Below are experts of layer 2 (counted from 0) of a mixture-of-experts language model. Rows are named router (the router's row for the expert), gate (a neuron's input weights, with its number), up (a neuron's input weights, with its number) and show model dimensions 0-255. Each number is 128 + 32 x the weight over its row's rms, rounded and kept within 0 to 255.
Before each expert's rows: a language model's description of what the expert responds to; "comes after" lists some tokens at least twice as common just before its tokens as in all text. This comes from a sample of Wikipedia text that the model never trained on. Tokens count by the router's weight.

# expert 3
What it handles: Line-initial dashes in infobox and list entries (Label, Website, cast, genus lists), digits in chart and vote tables, mainly album and band articles.
comes after: " ", "\n", "–", ")\n", "4", ";\n"
router [116 159 106 119  80  96 132 162 111 113 105  65  76 106 155  72 136 106  83 104 109 163 131 118 170  67  91 120 184 133 142 135 156 124  93 130 138 136  94 167  85  87 158 108 103  90 109 101 136  90 142  91 119 210 166 120  70  98 138 128 151 149 143 187 108 128 149 148 140 114 129 206 144 118 172 114 217 147 152 149 161 163 119 136 154 152 114  75 133 174 151 127  91 129 121 112 135 122 138 101 192 125  79 113 134 148 142 101 163  98 108 114 107 123  58 120 123  97 135  52  85  73 150 140 143 151 139  50 133 111 137 127 124 163 124 121 103 163 168 164 144 194 110 128 111 114 126 179 117 152  83  83 136 126 113 155 108 119 129 225 200 114 130 172 132  78 165  88 100 159 151 140 156 140 110 159 138 135 132 144 148 163  88 145 172 104 135 154 137 209 174  66  87 113 114 103 152 115 132  84  75 141 146 123 158 149 151 164 131  76 131 159 113 159  75 182 122 192 108 107 148 159  79 100 150 147 151 130 160  84 108 192 101  93 150 175  60 106 147 121  94 153 124 141  90 116 113  95  82 168 133 119 134  95 117 146]
gate2 [148 176 200 170 206 137  62 153 162 146 144 108 163 167 144  58 122  80 120 111  89 132 118 112 126 162 108 108  96  55  81  70 131 141 127  93 139 160 153 126  99 102 109  94 120  86 159 100 150 108 145 148 133 154 136  86 123 120 102 155 133 124  59 123  99  98 145 145 119  95 110 132 120 200  80  95 156 141 141 114 115 169 160 162 128 127 179 126 137 141 129 118 126 149  94 156 147 130  43  93 120 172 168 124 115 138 119 115 144 138  95 200  65 142 203 108 175 149 164 104  84 153 106 103 174 148 150 104  65 112 173 148 141 165 137 110 119 139 149 123 135 111 128  82 142  75 121 150 195  98 121 155 152 140 123 181 131 119 151 131 119 111 124  58 155 185 156 146 113 117 104 132 192 140 128  90  86 109 122  94 100  64 201 113  91 146 142  79 156 105 141 143 109 148 153 117 150 126 114  72  90  88 181 178 109 174  96 102 143 115 121 119 142 121 168 142 150 151 138 169  71 151  98  93 158 148  91 129 158  80 101 132 100 136 186  84 190 161  93  90 109 120 119 106 111 105 135 124  73 141 173 162 123 154 160  50]
up2 [186 113 111  84 115  82 151 177 110 110 117 174 166 107 133 194 113 146 157 160 148 156 164 150 156  98 134 139 101 157 148 198  99  83 153 114 173 146 111  63 137 113 123 139 135 114  60  88 118 136 158 112 141 113 118 127  84 242 173 119 121 138  79 122 226 154  64  88 103 119 195 152 189  81 142 154  97 135 114 130 117 126 128 182 137 121  92 141  74  89 121 118 161 155 211 153 125 100 134 213 163  85  85 114 134 104 163 150 136  74  86 118 118  99  78  52 127 103 108 148 133 124 131 165 123 119 124  98 170 142  95 106 107  75 142 190 129 169 109 143 163 165 135 142  85 143 134 175  78 161  87 108  71 136 161  66 165  91 112 141 119  99 147 115 104  27 126  97 132 131 139 101 103 161  86 150 145 141 169 168 160 171  86 141 141 118 123 180 134 123 156 151 133  84  74 138 117 100 150 109 123 174  97 123 111 112 133 153 108 132 121  98  90 119 112  73  93 135  91 114 133 124 158 101 121  94 156 133 114 147  98 119 139 160 100 146  86 129 158 164 103 119 139 118 142 132 150 119 135 114  86 107 139  90  90 141]
gate3 [132 119 150 104 153 126 137 128 111 112 108 163 157 116 116 129 144 138 175 158 103 129 129 132 122 126  91 146  99 119  87 144 123 126 144  90 157 137 124 146 155 129 121 170 109 130 124 107 102 107 144  92 135 162 122 123  93 107 149 173 166 106 111 100 124 117 207 104 136 140 117 124 194 116 107  32 167 182 127 138 150 159 140 118  84 123 182  91 137  67 132 137 156 132  98 105 106 108 115 105 102 121 129 113 109 140 141 126  98 114 191 154 191 137 101 102 109  82 119 117 140 119 158  97 111 110 166 139 174 164 101  93  93  90 175 141 157 126 142 101 164  87 221 132 118 111 192 139 144  92 140  72 131 109 160 111 142  68 151  77  18 118 125  59 128 119 134 130 166  98  94 188 123 122 137 159 126 135 100  80 141  71 145  86 168 130 162 117 156 110 139 113 162 208  82 157 106 168 186  63  77 101 168  91 122 153 160  53 111 160 122 125 179 177 160 118 143 155 136 171  83 103 166  94 160 134 132 128 141 188 118 166 177 114 120 138 165 100 122  99 133  79 108  93 228 125  84  88 127  50  94 123 108 145 140  83]
up3 [142 120 156 162 128 168 120 127 128 155 106 149 146 135 149 154 116 199 130 159 112 119  75  92 147 170 125 136 160 121 128 185 117 105 112 135  94 115 107 120 153 116  61 162 120 129 143 189 115 151 135  94 112  62  84 106 104 132 115 122 101 119 108 144 171 170 145 110 114 131 119 152 134 146 117 152 112 190 131 119 142 160 166  51 126 134 123  98 142 142  92 122 110 138 116 121  88  80  49 175 141 101 163 130  98 107 118 182  34 110 159 160 142 198 165 144  91 198 108  93 150 150 121  73  92 121 162 125 125 108 130 135 117 128 170 120 119 115 163 106  85 143 157 113 107 113 141 121 149 119 173 141 126 140 181 129  80  74 114 122 102 115 150 120  89  55 116 126  72  64  73 160 183 142  90 192  84 133 132  82 163 132 142 156 179 130 122 142 112 153 176 100 132 160 144 104 113 154 125  45  79  46 115 138 118 153  58 133 163 136 139 118 226 152 109 133 140 160 135 137 116  78 141 165 166 171 115 167 146 129 192 155 105 119 107 134 140 149   6  96 166 129 121 103 151 127  71 117 121 106  79 144 117 124 123 137]
gate4 [120 132 124 119 189 133 122 196 160 142 150 124 143 130 153 125 133 162 145 132  85  59 109 130  85 128  96 168  94  84 126  90 155 133 173 130 102 187  45 125 156 167 100 147 154  82 151 149 109 127 103 118 115 103  79 183 145 125 173 146 183 132  89 127 142 118 114 134 160 129 135 100 151 146 124 153 161 142 130 178 122 106 107 125 113 166 218 110 123  87 122 136 163 126 186 109  81 117 138  66 126 117 177 132 115  72 137 153 111 142 123 115 119 129 137 133 126 137  86 176 101 124 183 110  84 114 107 126  97 146  94 117 104  91 132 163  98 169 155  86 131  49 176  77 145 114 155 141 157  89 132  91 121 144 126 137 168 137 148  83 127 159  72 142 186 165 119 152 128 118 130 160 121 110 152 160  86  65 105 129 136  85 141 118 131 145 131  95 179  27 141 169 171 141  78 255  76 166 152 130 109 135 164 113 133 158 110 104 134 101 163  95 183 179 105 123 112 135 125 164 138 153 150  66 148 143  96 128 147 161 156 138 144 135 119  81 142 107 105  98  88  94  60  99 156 129  99  75 156 154 115  93 133 159 161 154]
up4 [137 101 140 100 116 162 113  95 103 142 138 136 162 104 132 123 138 192 194 170  92 154 121 101 146 176 125 153 106 108 151 107  87 131  79 124 176 140 103  48 149 167 111  98 106 167 161 140  76 124  98 129 142 104 178 108 200 133 137 132 143 179 126 129 200  86  86 126  78  96 156 116 131  86  81  76  84 162 143 108 154  94 168  89 143 146 155 136 113 145  93 102 131 146 106  74 124 112 125 164 129 145 239 120 144 107 106 156 194 154 100  66 167 121 153 131  63  97  52 112 103 117  96  60 152 110 207 191 171 114 113 139 102 135 149 153 123 170 142  87  80 146 115 120 118 102 126 160 110 145 134  86 122 102 203 153  65 117 158 142 153  62 215 103 158 108 184 182  62 138 167 155 137 135 136 133 164  56 118 127 113 140 104 161 138 125 144 102 118 125 156 115 112 184  78 122 122 134 164 108 126 125 125 119 130 148  92 131  73 160 117 125 102 111 133 121 136  91 140 168 131  91 144 111 136 169 125 179 129 143  88  92 124 119 111 166 125 118 112 133 129 109 149 133 136 124 135 107 122  67 149 102  77 140 194 136]
gate5 [173 145 160  62 166 183 112 162 135 114 115 143 121 147  49 157 157  75 174 157  64 152 120  91 146 158 115 136 142 102 101  84 183 127 183 106 130 141  75 141 101 138 114 176 134  74 125 100 140  92 143 127  84 142 144 155 142  75 158 125 230 122 100 139 136 113  98 123 133 167 121 108 254 143 135 124 112 141 145 147 139 156  92 157  98  97 152 151 122  74 137 140 175 100 140 136 119 100 134 130  97 144 143 109 142  99 125 135 128 165  89 170 128  89 141  99 135 122  88 100  67 149 167 133 111 100  81 147 124 133 147 169 120 123 149 153 111 105  95  93 149  96 139  95 137 131 170 132  96 141 106  71 156 104 124 181 135 174 124 116  98 131  89 114 131 188  76 138 128 119  99 154 128 151 187 125 127  81 175 126 170  79 176 105 130 145 170 107 171  62 176 172 139 122 107 146  93 175 169 144 133 119 205 104 124 153 142  79 130 145  84 106 158 125 165 132 151 160 100 149  90 104 186  81 147 181 114 126 159 136 138 146 173  91 152  68 163  78  77 113  85  89  87  67 158 127 146 137  92  84 113 100 145 114 149 174]
up5 [111  84 114  97 123  84 169 130 117 124 192 117 146 169 179 144 114 148 106 129 139  83 145 172 109 215 146  85 146 148 126  70 119  66 112 171 153 137 128  93 155 164  62 110  82 111 100 151 115 113 188 110 132  81 116 117 111 152 136 109  99 120  94 150 123 157 132 151 104 164 157  89 161 159 135 116 168  80 144 115 107 169 133 127 142 157 160 127  80 172 186  88 173 147  67  79 125 113 135 134  99 142  87 146 113 100  94 146  86  78 124 103 149 190 131 112 164 142 170 112 136 124 133 134  94 100 132  72 125 112 150 232 155 131 105 168 125 155 124 113 117 130 133 155 167 142 148  95 114 148 139 161 117 183  76  53 255 162 139 144 126 135 122 143 148  73 128  81 127 137  87 138 136 161 159 162  97 129  64 137 108 147  95 185 125 104 127  78 118 120  89 144 149 128 152  88 119 144  91 106 108 125 164 139 120  95 105 130 152 128 128 161 122 146 126 110 110 104 142  89 145 117 142 169 136 139 163 124  92 122 100  91  73 135 134 175 104 125 161 100 114  78 171 170 137 192 113 125 117 147 210 101  58 126  97 206]
gate6 [104 112 111 107 183 156 106 123 109  95 158 152 129 132 129  86 110  78 135  85  62 157 110 143 147 173 142 154 121 111 106  92 224 149 180 122 141 122  42 136  90 109 137 122  97  67 123  74 140 144 127 146  82 110  98 137 126  73 168 109 201 107 159 156 148 108  84 123 140 136 111 146 185 153  87 159 187 159 170 205 144 137 109 152  62 164 150 136 145  93  96 151 162 104  94 151 125 171 162 113  98 143 131 118 107 107 150 165 115 108  85 126 148  98 124  94 143  53 120 102 103  95 127 163  95 115 139 166 112 178 124 131 135  89 191 171 136 125  89 115 156 100 130  72 103 106 146 140 110 104  75  80 169 212 158 107 163 110 118  86 104 138 130  75  89 136 149 119 125 143 159 190 117 132 130 147  94  87 133 106 147  70 138 196 142  76 116 104 153  97 152 153 164 120 112 173 132 174 155 132 112 134 189  71 113 118 136 112 107  88 194 170 165 137 144 130 115 177 108 157 143 102 151  80 157 155  65  95 134 129 125 104 135 115 155 118 180 136  81 123 115  50  97 104 141 161 192  96 106  95 122 116 121 109 135 119]
up6 [179 178 134  64  96 115 172 129 140 201 126  91 101 118 180  78 119 167 120 162 122 122 139  76 161 123  70  93 117 154 112  83 138  96 126 129 118 106 116 155 119 193 170  77  23 147 123  95 141 162 118 117 105 198 175 158 163 106 186 116 102 148  81 129 130 136 152 149 168 154 165 108  46 131 124  92  51 134  44 109 136 119 144 114  83  86 164 155 124 114 158 165 168 102 116 177 170 117 162  86 161 121 138  97 157 138 122 120 164 147 133 132  83  95 172 139 125 113 126 173 144 108  80 111 139 125  79 136 160 217  20 116 133 126 136 186 109  58 135 123  85 135 139 116  97  86 164 167 129 167 118 140 151 148 137 179 118 116 154 136 136 104 125 131 150 171 116 112 143 104  92 113 114 133 122 104  83 146 107 119 115  86 150 116  98 131 135 104 108 130 129 139 157 124 129 148 105  67 143 141 124 168  64 140 108 158 103 138 103 164 126 153  83 122 130 149 127 128 175 132 147 101 144 117  72  71 136 118 114 152 150  74 154 144  67 155 171 127 157 161 103 160 118 146 105 104  74 180 153 164  94 174 170 111 145 148]
gate7 [ 43 109 117  94 146 133 111  96 196 124 179 199 154 133  95 116 123 177 116 119  97 174 155 118 140 128 111 112  75 146 119  83 169 125  71 118 140 121 108 100 187 116 182 146  91 111 133 131  91 104 108 168 127 129 146  89 125 150 160 122 116 194 102 148 116 160  43  85 123 112 113 123 180 131 111 108 146 102  74 158 171 138 217  56  89 106 190 138 120 105 145 146 112 126 157  90  41  83  93 126 129 103 177 122 140  96 114 120 126 124  85 197 140 179 127  79 174 141 100  68 131 103 176 180 135 107 167 124 105 161 145 127 113 137 121 117 150 181 149 101 164 184 193 138 125 208  94 108  87 139 142 151 104 123 139 165 140 124 137 137 148 141 164 123 152 139 151 114  89 112 140 114 141  84  87 105 110 118 155 106 156 151 102  73 110 131  98 124 115 150  77 162 124 144 125 184 115  87 158 109 141 133 203 110 139  94 169 125 131  54 126 112 114 141 127 154  99 114 119 107 175 142 108 142 149 186 125 169 138  95 138 162  83 183 160 111  86 134 134 160 145 145  89  82  90 152 138  67 102 130  98 142 174  87  94 115]
up7 [177 141 139 137 155 139 126 180  81 106 116 109 120 112 170 119 154  67 103 109 114 135  98 139 138 121 133 124 121 117 129 135  81 105 153 133 162 156 119 119  97 202 119 154 134  96 132 139 177 116 144  78 110 145 160 199 122  47 116 159 160  95 157 113 124 121 158 126 135 152 144 225 122  83  80 124 114 120 199  62 205 171 129 168 148 129  74 114 144 110 100 156 123  87 118 140 138 138 125  97 127 136  70 155 114 133 142 132 135 147 159 102 120  78 126  97 126 126 146 142 104 115 118 119 136 195 110 144 136 102 112 152 139  61 153 186 123  92 113 143 158  94 109 166  90  52 141 173 192 127 132  93 146 131 140  91  99 109 124 120 127 105 102 113  81 125 113 131 126 158 115 141 115 204 159 142 181 159  86 152 126 120 167 168 167 143 142 131 133 144 143  67 100  81 167 150 154 136  91 101 123 151  88  96 102  82 117 107  94 165  99 151 160 126 146  93 153 255 111 181  75  99 161  97 175 143 102  89 155 124 143 110 144 114 155 176 174  73  98 152 123  97 133 162 143 170 135 213 136 129 151 102 135 201 140 146]